config.yaml
num_hidden_layers: 10
hidden_size: 384
n_experts: 24
experts_per_token: 2
d_expert: 80
d_shared_expert: 320
hidden_act: "swiglu"
moe_layers: [0, 1, 2, 3, 4, 5, 6, 7, 8, 9]
router_score: "sigmoid"
normalize_top_k: true
routed_scale: 1.41
balance_loss: 0.00477
balance_bias: false
init_std_router: 0.00953
lr_router: 0.000522
vocab_size: 5906
norm: "rmsnorm"
norm_eps: 1e-05
tie_word_embeddings: "early"
optimizer: "soap_variant"
learning_rate: 0.00198
beta1: 0.95
beta2: 0.95
max_grad_norm: 1.0
batch_tokens: [16384, 32768, 65536, 131072]
max_seq_len: 1024
train_tokens: 270300000
max_steps: 5246
dataset: "wikipedia_en"
Below are experts of layer 2 (counted from 0) of a mixture-of-experts language model. Rows are named router (the router's row for the expert), gate (a neuron's input weights, with its number), up (a neuron's input weights, with its number) and show model dimensions 128-191. Each number is 128 + 32 x the weight over its row's rms, rounded and kept within 0 to 255. Numbers have three digits each.
Before each expert's rows: a language model's description of what the expert responds to. This comes from a sample of Wikipedia text that the model never trained on.

# expert 1
It responds to: Mid-word pieces, table cells
router:121080143074090128090127138088144118112146154158161070081162176143127154181096135127156200168096124173128128142106122085154134173161108119108123114176109215133110121124099183128136159132121141
gate0:094154132114161146075130132134113138128175109097059048147134142144141091150058089152131128123100080122152127141090131155102129141112165122073115088136145114117145149146104109073136141104095188
up0:115134111135109123181109124103140114138107175110223193079104155112156163119176174132093058123156137103122078125163134117192129100130121139177146133122095161105118085110135125169147108160113056
gate1:138104148081098145113180185045131085149128197145120104107202146107132139120116137096105108112146156111096102152161144142202132115088133118182163171125087119049128115140168153135149157124165113
up1:148099125196078114129070096134107147139113117120115111119109142136139107131124109097143174081138098112151136091123096088126218170131134173071136117142185160144108162053072111124163164113082161
gate2:141183121079152155080108131109131117087113097163150131095180107123105148115134200097119156138154082163120188138068127109090114103133127146121120130118151191097154161109152191092109120158142123
up2:147136094230071162145125108123117081131126168057114127113110160132172128157087076083114115171128158118129053127161117133132117080097138174110117123097102097127082126119086150187158148091086080
gate3:137053170153117140142136124162143095131129119217111111160117126121139146146109118120131124172062119133111075121105138163101117130103108118099121108093168131125095145136098106084121131153120114
up3:135187089075148103121110147051128117100140188083129163111111091135122048104144128121116161081155144125140105144163090127143112112149147156142116125135053099115095131142140136156113134113180163
gate4:095116156135092109148149163104112065150143204099171176063148138161138138135103135106158075121137199110100128106151129157115132194150121171105135116177093077181109048115067119101142123140151149
up4:090106108125088157154121092149120113113135132143178159108098139117120114118167147086091079146062116125136035101154139099128113159166133130110179146112135087082114176134133090113120124150103120
gate5:159081146130117126104134095104107127130128163145176164094144135104134148122092172126100129138064155120069109146165102163194150122091183054083112156190139156087118082118097128116228140133124095
up5:087121122098090121120159156174130143128129164138119136141104195176165119149193141157137155087139086124178152150076138103050114164149112217156156042077147093158137132159152106115098137104130179
gate6:144105126092097144148132160160130059138059097141117148149168118163118085083083090145147151184181118130091108098145097142104080062105082126137063108161180151148130184147117119169125176117100115
up6:101139185168092112075134095098067171119158137124199127077124123087134153144161142112132131118125129137142115097090124188166160132105081148090199134100123116138082076068121186185116053104136108
gate7:127097121066162161090139125089089140149152154138173140138146185111106084108107145124091120151113128119090070132154121209112099043114106098117138197158058187144113139156136138109115113148099095
up7:171142141130100133169134035096101112190126111096179109165128111095097108123078158122105104115090116152126100119156141167154078114107119123130176162223106163166127169136142141154115104085122110
gate8:155061122095131080098120125098136109147106108126124050080106096140123121135160125147166188075145166130126103142143120153135186167114100152131197111102122113117140117123115195136129133119124136
up8:061144157167154080125115126144110119119157172149157132196105152113110108095165142134161089174120110121136122189109158077138113109124091141110079113143109170076101098139197083113157121153191096
gate9:105158171031096123152176131085131112144120112157091128110096180204149189114132135149079120214101131105082156032156100159145141067120120150130130119146129139135150166156085140117104123159104100
up9:044166126090122162082118092120173120101144136166136111115136123206125161113119122129122122196097123160113124106146090193143075075059123168128141138126111094187118161133084144116089166150113118
gate10:108095107016147110087110093128147132134134107146171126062143096179101098106050126144101134142113103132149109137124085166146139098142125172171157134184171133123197094139055097116128192103119148
up10:101135150091103149138103128116098179145121093093151150090131058190115166121069107147081131168031110120098146103146110150137145163119134126153178044126197141137165115111076147115145177122101151
gate11:143139196125104145073118116113116082167117179108108123071131159138140123131112094139066185125132113121110101112144139086129144166157099141110079125187079139099085113136065195153193154147128121
up11:142113115148183093176143182122123163119120085185143147163154114099126144132101146142180086107136139157124134146139091156177103116064141089107210113047185136154175136114185078115113117121131107
gate12:161104190001120140094132170094219121144131201083112175101168166168102075094159132121110091181110147158051123133154160164161129154101094153165123154125079164114092162140096165090103158130067078
up12:135124197134138131124159149093162111125143129080200143111166089115116143142087149097123122138136097190078118174113219106154176163132103098144141150116139153154112089075100136071156134118080112
gate13:124176126114132134161126124135152136193141087113175183095123112172110093114056188090101138130066136144120048076137174192160148170164094158101123132148183115140150100121126154147147125129118104
up13:132091098123136096104151132113161097144076170119069127130115169144145112160189074144118105125147126076098182143133070086103113084076127101152122119113062124060100153104108109102139143111075145
gate14:153084129136115173120096164114107102179121135139102157078121138171141137096102127184077112155115135135176166131146151159147127167067123135166146130116204143139069135125042133122107151085128174
up14:138109215063175189119111120138084106177083121137146159109142137115103126113162166157089097102110173141167161134173102157150098153149134117097176090126208134153105151124094124121074107095142171
gate15:172065100143088162144125123132125175098146127121136148097132075163136123123151103156079148101125160140160128093133118087138138157134102152095149160115110092131116130069152113107149128064129132
up15:114150116125109092122137059082122171117149086085181130125144108115136164126094113099105099098109123079129135127129168095136168128147132145098131098137155141007167127133155099137149115102079091
gate16:114111158139127118097144122135097099147140142109127057171133107141164118155083191096101099148101197076047150040169070143181134186136120140134104112141113151079144101125084110096194177123112129
up16:091129165093157128091069140100156163109166157170141114112154120086064132059125139184151158214149121184198073160116164123157113052145114114169157146140160118134084154166182147204099123117188094
gate17:106062092150085123240132115153074121127138105141074107106084181089136106152133080132104135124123058114131065053189132117136130167108112174118193107148149119087110178110116152153125162172131116
up17:219135168101148129109123102120142113084148088102132151189180130165131066160177132143079119163128115143101145151130109117119112110146154115130112130163139110158125146129182088101161092134122135
gate18:102144147060120133071111121151134136093102045165149118157115124133171158178145158182175153131120107124088166117145146092139171111113168100141171066093155143156208096199060126146132124073138120
up18:121141098138128162143143102125095153114124113113100098150114149144169117192163149164112142089092106127100115162138099119115156154136112061183146177118127103109137125152114132166177128132151136
gate19:113137178136085211119142121143128058182100125123109071145152131111092148177087119121061097099106194132092128117096122105117136132150081144095187117074118139170132153105124181079145123104068134
up19:112141156122083127116112106203139106151140176106105078112174213100106139198098113153090100085124128100148107063146133080084141125195124115129162066112060179160138172100117126085082077082085160
gate20:137173120074104155150126165124148066156114212137130160086113125105128152076139064122119111116151130130131085129121051136136167131113143082088124110110132168142123100145072193134095102098123130
up20:155144077132092173129136195108147056158113195122104122055129154117142155128122070113102088130116136134164080109135054131135165160087125037070133079090106133138148081105073166158124122088097145
gate21:140103202099106145095101109103194119096178143116188112162209046136122172134033091156127094104142124139111167189160093116125134129108145140102100107156111156143134106124139105157133093179128133
up21:121125099129124137166166149124079129156088135136076123106031172122150086102145118106129170158150135110161143074066151188171110135138097166135131095103171129145115143138116140139125147074115105
gate22:073075153090159182102054132133067051134157145140134085142108187128100178179090124159158165136109106163137078204098118114151154180138111151124191093107166109134123158077089150131159136125130115
up22:155163149125172100151152116106127208114102126169141172140125117113136131063152101147106115172074124099153075108049143143118135147119132109123075151138139110091149150135127132040156115110106060
gate23:152146093099135134080138148116133019116122166143107155117135066185120059148078119103145129136150140132150161078091077161131126135170130129157166138133156103145127099146091207151125111105141134
up23:160085129128124052101079164131190144105165149128110119117153212144131125115118147137158112213130146154118155091125110116151129084174060183133107135176111181124092122154130107123122097109123116
gate24:139144156107111148123121108087121138127116138108165117127103166158123127105093099132079160100144150137092158146148137145138097127159102146135123087104032136143078092108139112160183141140103128
up24:118153138188124135150075111183142147117147175145102133136119102135136094115211158135098100103101133152185089129099148154132131097111110133139085081147150138101109149113127119115150126126109090
gate25:166161143084114091150155168043154080164147071122127141123138119136147105147127104148111162114137131152116100080116092108149187161112181094115141077175132147114077100124059148110118122109074133
up25:186153173138082170145134143118138084162125133114126153146196101163132067208176134165145173117148130135149089113161111028104124167128172104119133142107150135156142108102125129155140128112107132
gate26:107120113081077110203125157172113132130092159169159132082144107136153105151078178100068101195122130128054089117161113099181139110147195174076136172188106140107159091125133145132106157175112125
up26:117132178128145123171118070112114115119169090135107088147151129079121153080124129113086108116179110130168115133130172113135074112109135097095119102096164134050161132126161177146140113139168151
gate27:127086132070177151143114127169144121098131129156125070118111153113161107112094104189120128130134048129090138154155097109130131150163079082173149157166163109101167050135082160126137138106067109
up27:140081110116141142101121171124179137119122116146146093144137160123164139104143123149136168079123074180112127157135084103131113140163110136122115126175154081068157073123106193131094118157073155
gate28:208102099131129061080094069104127168149081174203168146132096119184119000078142137148146148110130160089094085091154132145092099162094166151086149088175145162078097161124145101088139164116154188
up28:179139109126086047056090065102111176150075157182165150141096105174134036112161122128133143121119164144128065081191129118088079187140119173094120063094107148082138159126139099123115163118196174
gate29:086077169104124162163141068128122095070073093152161172107153131129124117100163136107161160173140119101154113114112134121140068130156137112152162095130096077132077080148074103136120172119128116
up29:106105086106067113172160162133166048081112131090119157089137117144136096115145106096129148193122093142173103075130069180114069131130120085099145096142101131138039052139130165156120175150088136
gate30:145130174096109092119109123090149101124097128146133134112130126129158146143051167084083109150081130143126137066169118174140151166129068127143138115128110148121189120085113098124119190185113109
up30:136138176078115105107130137110161103144128128150121161113150131128138144155082143065102115191081120157135090056137145161121106155149075150131168085108099135091142127069120076168094173133108118
gate31:120115117094021168131050156090151067120102120178160132127103136089102146116079145082057100137132145094073085102156129152124175045123160119099135191085151141112114103156139176125218095121091110
up31:153094171110097144164142082146117182144100103075069090185167115139134096137124155132121125171166136163077150152146103139135147109136147139100146109142161107118158199154151095188164150178106117
gate32:082113152138123153137175146096144119115128103127158053126166149094098199095098119117120109076160151112153202114117108133114142108144082121084111185139110186119085117136133132078145141203116140
up32:060106154136173162115154167110117203131127078150163088172140174155149117081155134153090183105171140177179172113094123100126186085170090175133131124148073188108086119159148107158156129192126147
gate33:149055143123193125125171125173180064087119122115126111121140154199131079108125106183131114099106144141135135085118195093119092140189090104130142140164168129127144157138082068129136118107169099
up33:099164122167133086118062106133127124147106164137114149114121132111154154136179148071131181114119085101128141159169139136111119142121163148123187115117094170159111087164129152060141141210130202
gate34:069107135116143103044153116115099161071168090149084123144082107077108154166168180084177098160146099080148092147122139144126138137145169161092156118205171112125187052129110192152178144137130095
up34:117177163081107129108155131127137080078063148152131128146107107150106127118173091144139158157082124183160110083128121083146125120110158187144125096065091070107166192137122124145103149127125090
gate35:165154105094114183116128145115098134097101127148165138127110190146131129127155157113127153137150134144130088155169133154169127084145161112094111074126119203144084057128046106127150145096153124
up35:160118190100128176153160136141099144127150088157191140153078149176089129072178150168169115114153147134162138138112130120144167102184091103081094090123160198174100082132068121129145119139146159
gate36:119072131113103149116049123126143204143122135137167103143116086099113130193159082108075155130079078137154134121098115117106149142176142112112118133113097132114161088088204156123166077094149126
up36:138078172113150183088107098128153198116141147148120141129083105132150124114160118169062113151073164119158113110104085108147152071211162156127119117167093162049128125200191102219160113142148085
gate37:140165132126139141090152129133078132148080078147177086091144173131093138188106158120141104109148192141087145127166153137122167148087089088110150129187175172158094106098095160137146138125145133
up37:150088138125120149182100152110156140096189198141088113184085085116139099064148080150131157170113097114192108139070103094160102108134165157156111119082108093097174146183168106121137099161118104
gate38:147155171120118088136135105108144102035111135150144116158151169117118103185205118110141135146109106084101098145103109109116119126074154121086149129124119090086144108145119143069181083151162043
up38:082170175117124109130139075152119125091127163149203106142168155101114184096158119103166142128144101112085120174076150090089119124066120168129097122080140134122073143127095136076158108094105131
gate39:152140106179062137140097210096106125081150133104116081081141090187134194100116166089130122135121026108120155114101160119145166190082136101066092160094121111107157130079114128107161121099098088
up39:139086128155058126142104177136111135128202116107086068102129070177124154110100151127145135149122045156157157107098144127163154192108119129053117113091117128133161117111125135121147105122113126
gate40:114124148104176090184089070126123165121048085174107155132182132155141120108110076160102134162077166085171105138085112098164121107125095137077196189164101115067115128144126158096135147115124127
up40:147147134146161075172144068148092135146130134110084137156122155168144134154140122156102140144103109088152126151119138103147136135139065122063156130099085155137124149106115182089110102142077131
gate41:174092120168121122151146106139144188181079124156115087089064108120113155111147153154143170112097112189118144125118145148136162144103103181142156138111081135186164108108158193089133101170134119
up41:125113118093154143198094053135205196159106131114157143142105082130124082130103142196133149098093139168123065120100096156121105176140191159185103157134100182156129154165110145124137120122120112
gate42:100099114120108180112129113088105134164133117134054157134113163107134119156133173081133069111118154086131092072135156136121188150132094140116165176208096214150154111116121121139173148174124093
up42:158105062125159133118161088116084128123182092118129168116105130174142111122179083120161151149127094112117136152122107132158067114149121149147162073115146139109130067145125120118105071129107126
gate43:116091181100135116107151150108111147160043090119073140082178127134129108137100136120111167108149093065083164133208063155124148106087143098122144138163179118059180098079078143119167157148103083
up43:149137104129138178143101164108200120123167169171211125134081115212118075077105148190117079118139175175123138126089181155175137149141121162159141118119178112132099109170151159129146106116176147
gate44:101081120107143139080099115131138090036113155116111117148094171126143116144118180181127149185176141102166092110104141135119176074100155119186170153071111145114068159122145105160075111106130121
up44:149140152151093144111098061134128099124118116167211144101160098139128100095142098113088188111115172123078163114102082139121144117130134118112194141121181132166154103151152131130182085150130149
gate45:153131100107111131138097126113175162163161132172173057124116120155125125111147103093098230126175097154120125127160082144146115142132100128124063145155177118129151152158129083061128140119133107
up45:135082099112146129154129114146126186133168144179133086130154128125092104147109094169137203118122123171177094143153119077148131163107075156049082133158138146095116170117183127103136157135127154
gate46:135164127169140056150128167171136083196133193111159101102115131190186116160149126113121111128118127122112154109176125168127155162114156183095067070158110090165100066127126097139168133139096075
up46:128129177107123078174147146139065128146098166107117144173096099176114068149171136140121100101108107117121211090129180141120127183145159123089129039159147120124133098118161159127142085152098100
gate47:188097141110170182123141123125199093135152123138181147094145157150145099106110133099156105156108114129087152092137088181110122111072128082180112098125099122101156139146106147098130126110129120
up47:098123103151046083129118118114056159099035147109078120104064095099147128163126120148113146081135151066115122134175091113161147172181127182144148131175186146100076120095132140188149135123079126
gate48:126033101091096168124147229096140093166106146145198094126101100146135082155110148194158180119170147131054125116180109112134086137070120126143094066153119133153148126153071116094176089084092145
up48:208124115110200102113141098132168102138101103122102178139131086064116156105107089089088153120122122120177113143111116152146159146177160122168113179100109108069163173176192084124123150157140119
gate49:194118114150080117124136146167114061099121181139096097114165183067102138128136130180099124151089124046051141108162082174139118124115107182096125105178181160077096142140140133115125176054116141
up49:150099083107107172127170080096101223118120096130120169130116088139121128135142055053133119089146133160145136151098156090143115174131097093154101141081138075205134132108105118128137076198144095
gate50:127086116101134137115132117124154111124144140142078162132141129188094064099115074143149096173115137130139127103088118085182138155148164133112143152148076128131074114093136114088098154136120100
up50:149163133159090125116114102168140100117134118118163166160114101083092125133112130124128073119120125141120170193099162145148175108158114164109150186140130161115126133088146109154115110095109161
gate51:100099125136080088192085102116148144117108095156159105127107183138149152125078151196116101179056108153084119098079113132130121155133174168125148122137078172152117178088141165103151111184160137
up51:084123144197192078196106111112088148130135126126102104165152123132114113165133097155147129068088096142143159117174145101118156117116114106081153141147144102139128140098138178088146093135132151
gate52:106124106039124130095122136115076169130132048146130117103090143116122124138148094170153137171097145136177103130113159113142145121127152135148163142130101148084123091116099171100140087111118089
up52:108154103080119139114131153125118198133110077112129082123160139123126196140152131131099192139151159157093119174147196046106174140125160132148182040120138176117161120127123185067122116104086106
gate53:125101103186122108183142047119144160112111147150134136101134147107199117086077123188101093090084125116101124109128134091140120146154113087144143147125147141123120169123080153070127126103127131
up53:098142124131157118123117192154145101131155126145105100155096152160107129149127135111131145175157134132210120149135108132111181114118149134122136110161130139080114099123126096197131172120138145
gate54:124103136144125093155104122084145165121115137113145118132059145133149128125111121151096075158128130101097132156145124142158135105155193118147186110123144120166078120164092156127137091087125159
up54:136167148091117191145156146146112112115141156148108168117209079104116114118125122125143171110100113146152127116131104118130142168105093128128095116114125149076130162120125113164145141151136121
gate55:129112148105135126128117122128120091150117149133132081092113110154162106116117051147088110131155228163147166084103083121153139133108118202071136133125161138091141136133110145151110205092127150
up55:091139202111087130172109133156131088129140149150158122155128075147106111127124054134187147115155185200173152121091101113123111124075046203111077139095148124148179149116155163162071149096107139
gate56:169135089084124128113095094132150107102131205170090177127089115109126112127109208098171097092126147154112092149089120122141102147123105121120126083097193174106133114063073157148157183084112136
up56:155143121123204175079127094133149104103121108098134105149219143137129094118130102085121144145155139132144179117171135155073121098201145099178098123092124112106162127173154118131027129125118132
gate57:110100145079159175084146133073181091095129082133102153117131099166178067150149168103151123088101156102155120103142150134169127118120174142095156054174144093111155150141128157130098130146165128
up57:112142098066176193073161120094109096085112132159095133139159112126129064132107162129089156132120146129138135152120142161113103117127132092092100065128132103123143153131132162114139098165163125
gate58:113129165077108140078117122113162116100150188151132092127151157126143138140142136166087063175056147148100099139070097159126155145089182181126106121168048104095102104147182124164121127167175141
up58:121096072102196079197131193144095099155133097127149129125122106161108086085107202077116194120165116065157168121132122101128095129134089056145113130100175150096139158122138142112151155132075110
gate59:141095094099154135135155117125092127172102191171127143107117122178136123131088173118113145122154164126146095162226135101137137145083116138158148116190148075108101143110074128063130136192150116
up59:111141161139092107179099110161117198107141062102164153109100156121093152118139111066137102140149133144102166119020141129118121126175114178087095138080146217151179106130181130180097125143144110
gate60:113111169121115184175141164119086182078063157144070155122153153108168137112144129106138085104106118080125163146160096119156108085141094148126136151176126121108148149164134103124121157129116056
up60:100125169096104144128134104146089064104114131096097128127122094105100203128118108069133087126183098145165114166140074149129101145136138109116163136149094096162104102143122073173111118090115094
gate61:127172108035134107098107118120168086164124118089087057139188123148125055096075193109127135168084114189141094116128085127107137106091099138136090132141128145086082130126118128063078114111154089
up61:151149120088125121064105091173149104176099116089138075127145145105124063100060189125106086185085133184126144129137085113134149096147081145073096112118148140093105105122146141088042132082181128
gate62:142125061109093037142099103106179177109201161123144058087114155201154111098142138156134141178153148113133132082140120138103076142120130170086113102163065154131133118105103156123090152109064159
up62:157152075101124010111154096107146166108172119086142084110108161144133137109146116095161143171125108163152121068139109144075084181123115166046107143137041134147162120151094161134080133111120139
gate63:083069138098136097114091125128062122132116123120151054167162105133123078159142106115134156097110162121124050159185127099162129141087162164114152165176086106119107144099081134058136197079105083
up63:110067147163209124136123087173160134166155134181139094124122098123121109074118108128155120138119157158160088160112133117161144149163123144126116198152085110070132105135085115117147140093133078
gate64:146158109111143175158162024095086154131152127194169074131085168138143101130083097118042176083092072111140152146139104099144183076136099205122137070157121026144133118106135152104147123189150116
up64:136104122130106116102152054102097084175139102142184072098102180144116103091083132116075123136112109145138145119116121098131128109132137179114115084140128070126140107115112147134150117177081173
gate65:168127132094112154111112169141135127089102100147163110058109163133102105162143122060094134166130190149156175186173123172126163123120181121128177108121117118105140155137161200140153128138115109
up65:099121118163156099119152119085091186204184175116083142175177086137200134117102129180128149121128102117101067134086106102146126088098101137133024165110141143097094112158087096129113110140139158
gate66:124085093071066166118162116096145119070132147144110127137059165158144092123134156131155130180115132084095106133173122179166124111157142182119181087192094119126158179135135141110133171086124058
up66:137021073119075136144141117097134177108122148111116151142114220135135143123128141122150120177162071123062137131146079122138114090194162165104145073195110142110146142100135168064106182104112103
gate67:066126117150104117094119124134173125184138142107090110109119146153107102124137124120167156167119085159121172108122122109115133110117149223134130116164149103114171113114121125075097184076128128
up67:105122074044109123103164114145100168138082138105089112096108149151161085162107081123151117182042096137097142156104182094108146175136105167079143142190123134076135178075089132077122146122131127
gate68:188130157148124076094097131078113097145084151116073082070151075136144132125149130132096135118158080105071154101140088205143112154099131115096143083151135172091092158125113143155145114114118103
up68:152143133145158133107154153149144161137142141083066115096060088198197091107139131161050175132144080105075154091114122155129139152091149169089164112146123140131093116132089116133093132124095122
gate69:073099174093117115123078125122134131125111122166088157165181101174139120156119128089137163097152121130134169145180123115129137150176079118059137115187184108059142117113083204047151192076136133
up69:148094090108153100137133190083138124144138160090116144127141137073143161137153177142140138163132083102157083134116105129152153087125057135205110202120150122136077146087142101163109144142083114
gate70:166124108127124151145081119098139095093135084150150141180159144150070142116058187118111164104104142122109113145121158142162129053137193160139137157180120147114126173128141154108180136123084053
up70:113142111140133116164161152177123157193097128098119098119096135113173122157119117135152051138125120101118163155141123070114153127122150077194128108163138134161099102120126085132034137181173179
gate71:119092116106147180083126207091114056153124168141129168112118067187130080125137111115080118137202089133129128087128114079157143077101169111175109139159123205090164125154093091101167118148129131
up71:139110111113138229084106160074101126129098082131093155112130122190134097128110126140135227155114075105144110156143126107143092125147121139194144093196122111147157117148089122077138119118120156
gate72:141113130126123075131074136121141165105134196154046102123129158072151132086130162120084122108108152102165064106114117114137170109109165120141135150159095138158112143104099065142145122112112125
up72:132158129098160115119136097112142131159184106198178133208115127145112130121131109206163107118104091103126070137110099100148118112121099117162136155134134067115163141106141117091159136182152155
gate73:140099108149117162184131140107104149150082102118179120151090185175140119162123110127110117121069137162090135130123102117122112126189149182115157122141090137179127159116151133134135103130093124
up73:117107161124135093068131128142210119122127135137084147097176059101124096101141142119141122139180090080141139108124157158163145161084126085169098151129150125061158090144159124110108158131166115
gate74:097103150138070119122109149125142158061151102109070129066122145111126195123129136090157168159116086098163155138154132119134164124139117134170116148189149152130181082068076192150154095110101195
up74:148137096128161216136138138179093101109121116149153131163085134112167055093170155132094112091095118167140154121158150117134055140105167151079199089060087104062107119173155098154096136138123085
gate75:101127100047112189142080120139081106158136124123136060131076154146151095155130160173112150135097166167112126141160133085118168121084192154116134120129082202172139136134085130116092125132129126
up75:110137123162153122114129106140093190099067082085142094092157076143108175144183097146120144115164098145081069130137092113118120200127154163100135092128096064121140171084138112138139179166127175
gate76:087102182152125170090076089074121100116116155145150102041070160161122168154114114098109154127101084097066154119165095132136126129154192142123160116158148154115120106125122164079147146080107126
up76:131158156151089076163093204137055124179137214103206140142087169134146053107118145106166152127126134102137065201136127108146117145118090155126096105141113146144108121108078101112079088126146150
gate77:147124108090061124077115138136069114127177118079098110143098084129171085133115157172104110162110099099150090114136203139165104167122170166112158144138118130111134129130095172115109132094127152
up77:169121134170162179139160117172130175124130112148092189144121140082118185139145114150138142110132112141094119156150075064108183117115162095142144113146092102188096173125184079171156155139095119
gate78:129105120135086136126069079133078172137118147145100108125174175160193161143115148146099098122099183178142115138098149133130119163121123169134168137144096140107150150130094113112103110158158115
up78:142071120145103137090090096115108139108133153136169138107146159186122087127158161109167158106117032145118145132079091132107146126108155121120130123106134166111157150146153120105073152098115134
gate79:119082085110068174145093159110161135105103130136126158099107141110108132118116134185102095156033149097069052129133176140142120148113115115119097066186134175133154139111132153117122161074148088
up79:121154108169151070087146096146155152134126136157104113141178144160166083146119107149168129122174096141141195127134050134149093141110157129141141148141146091085105098122089122122143141139057176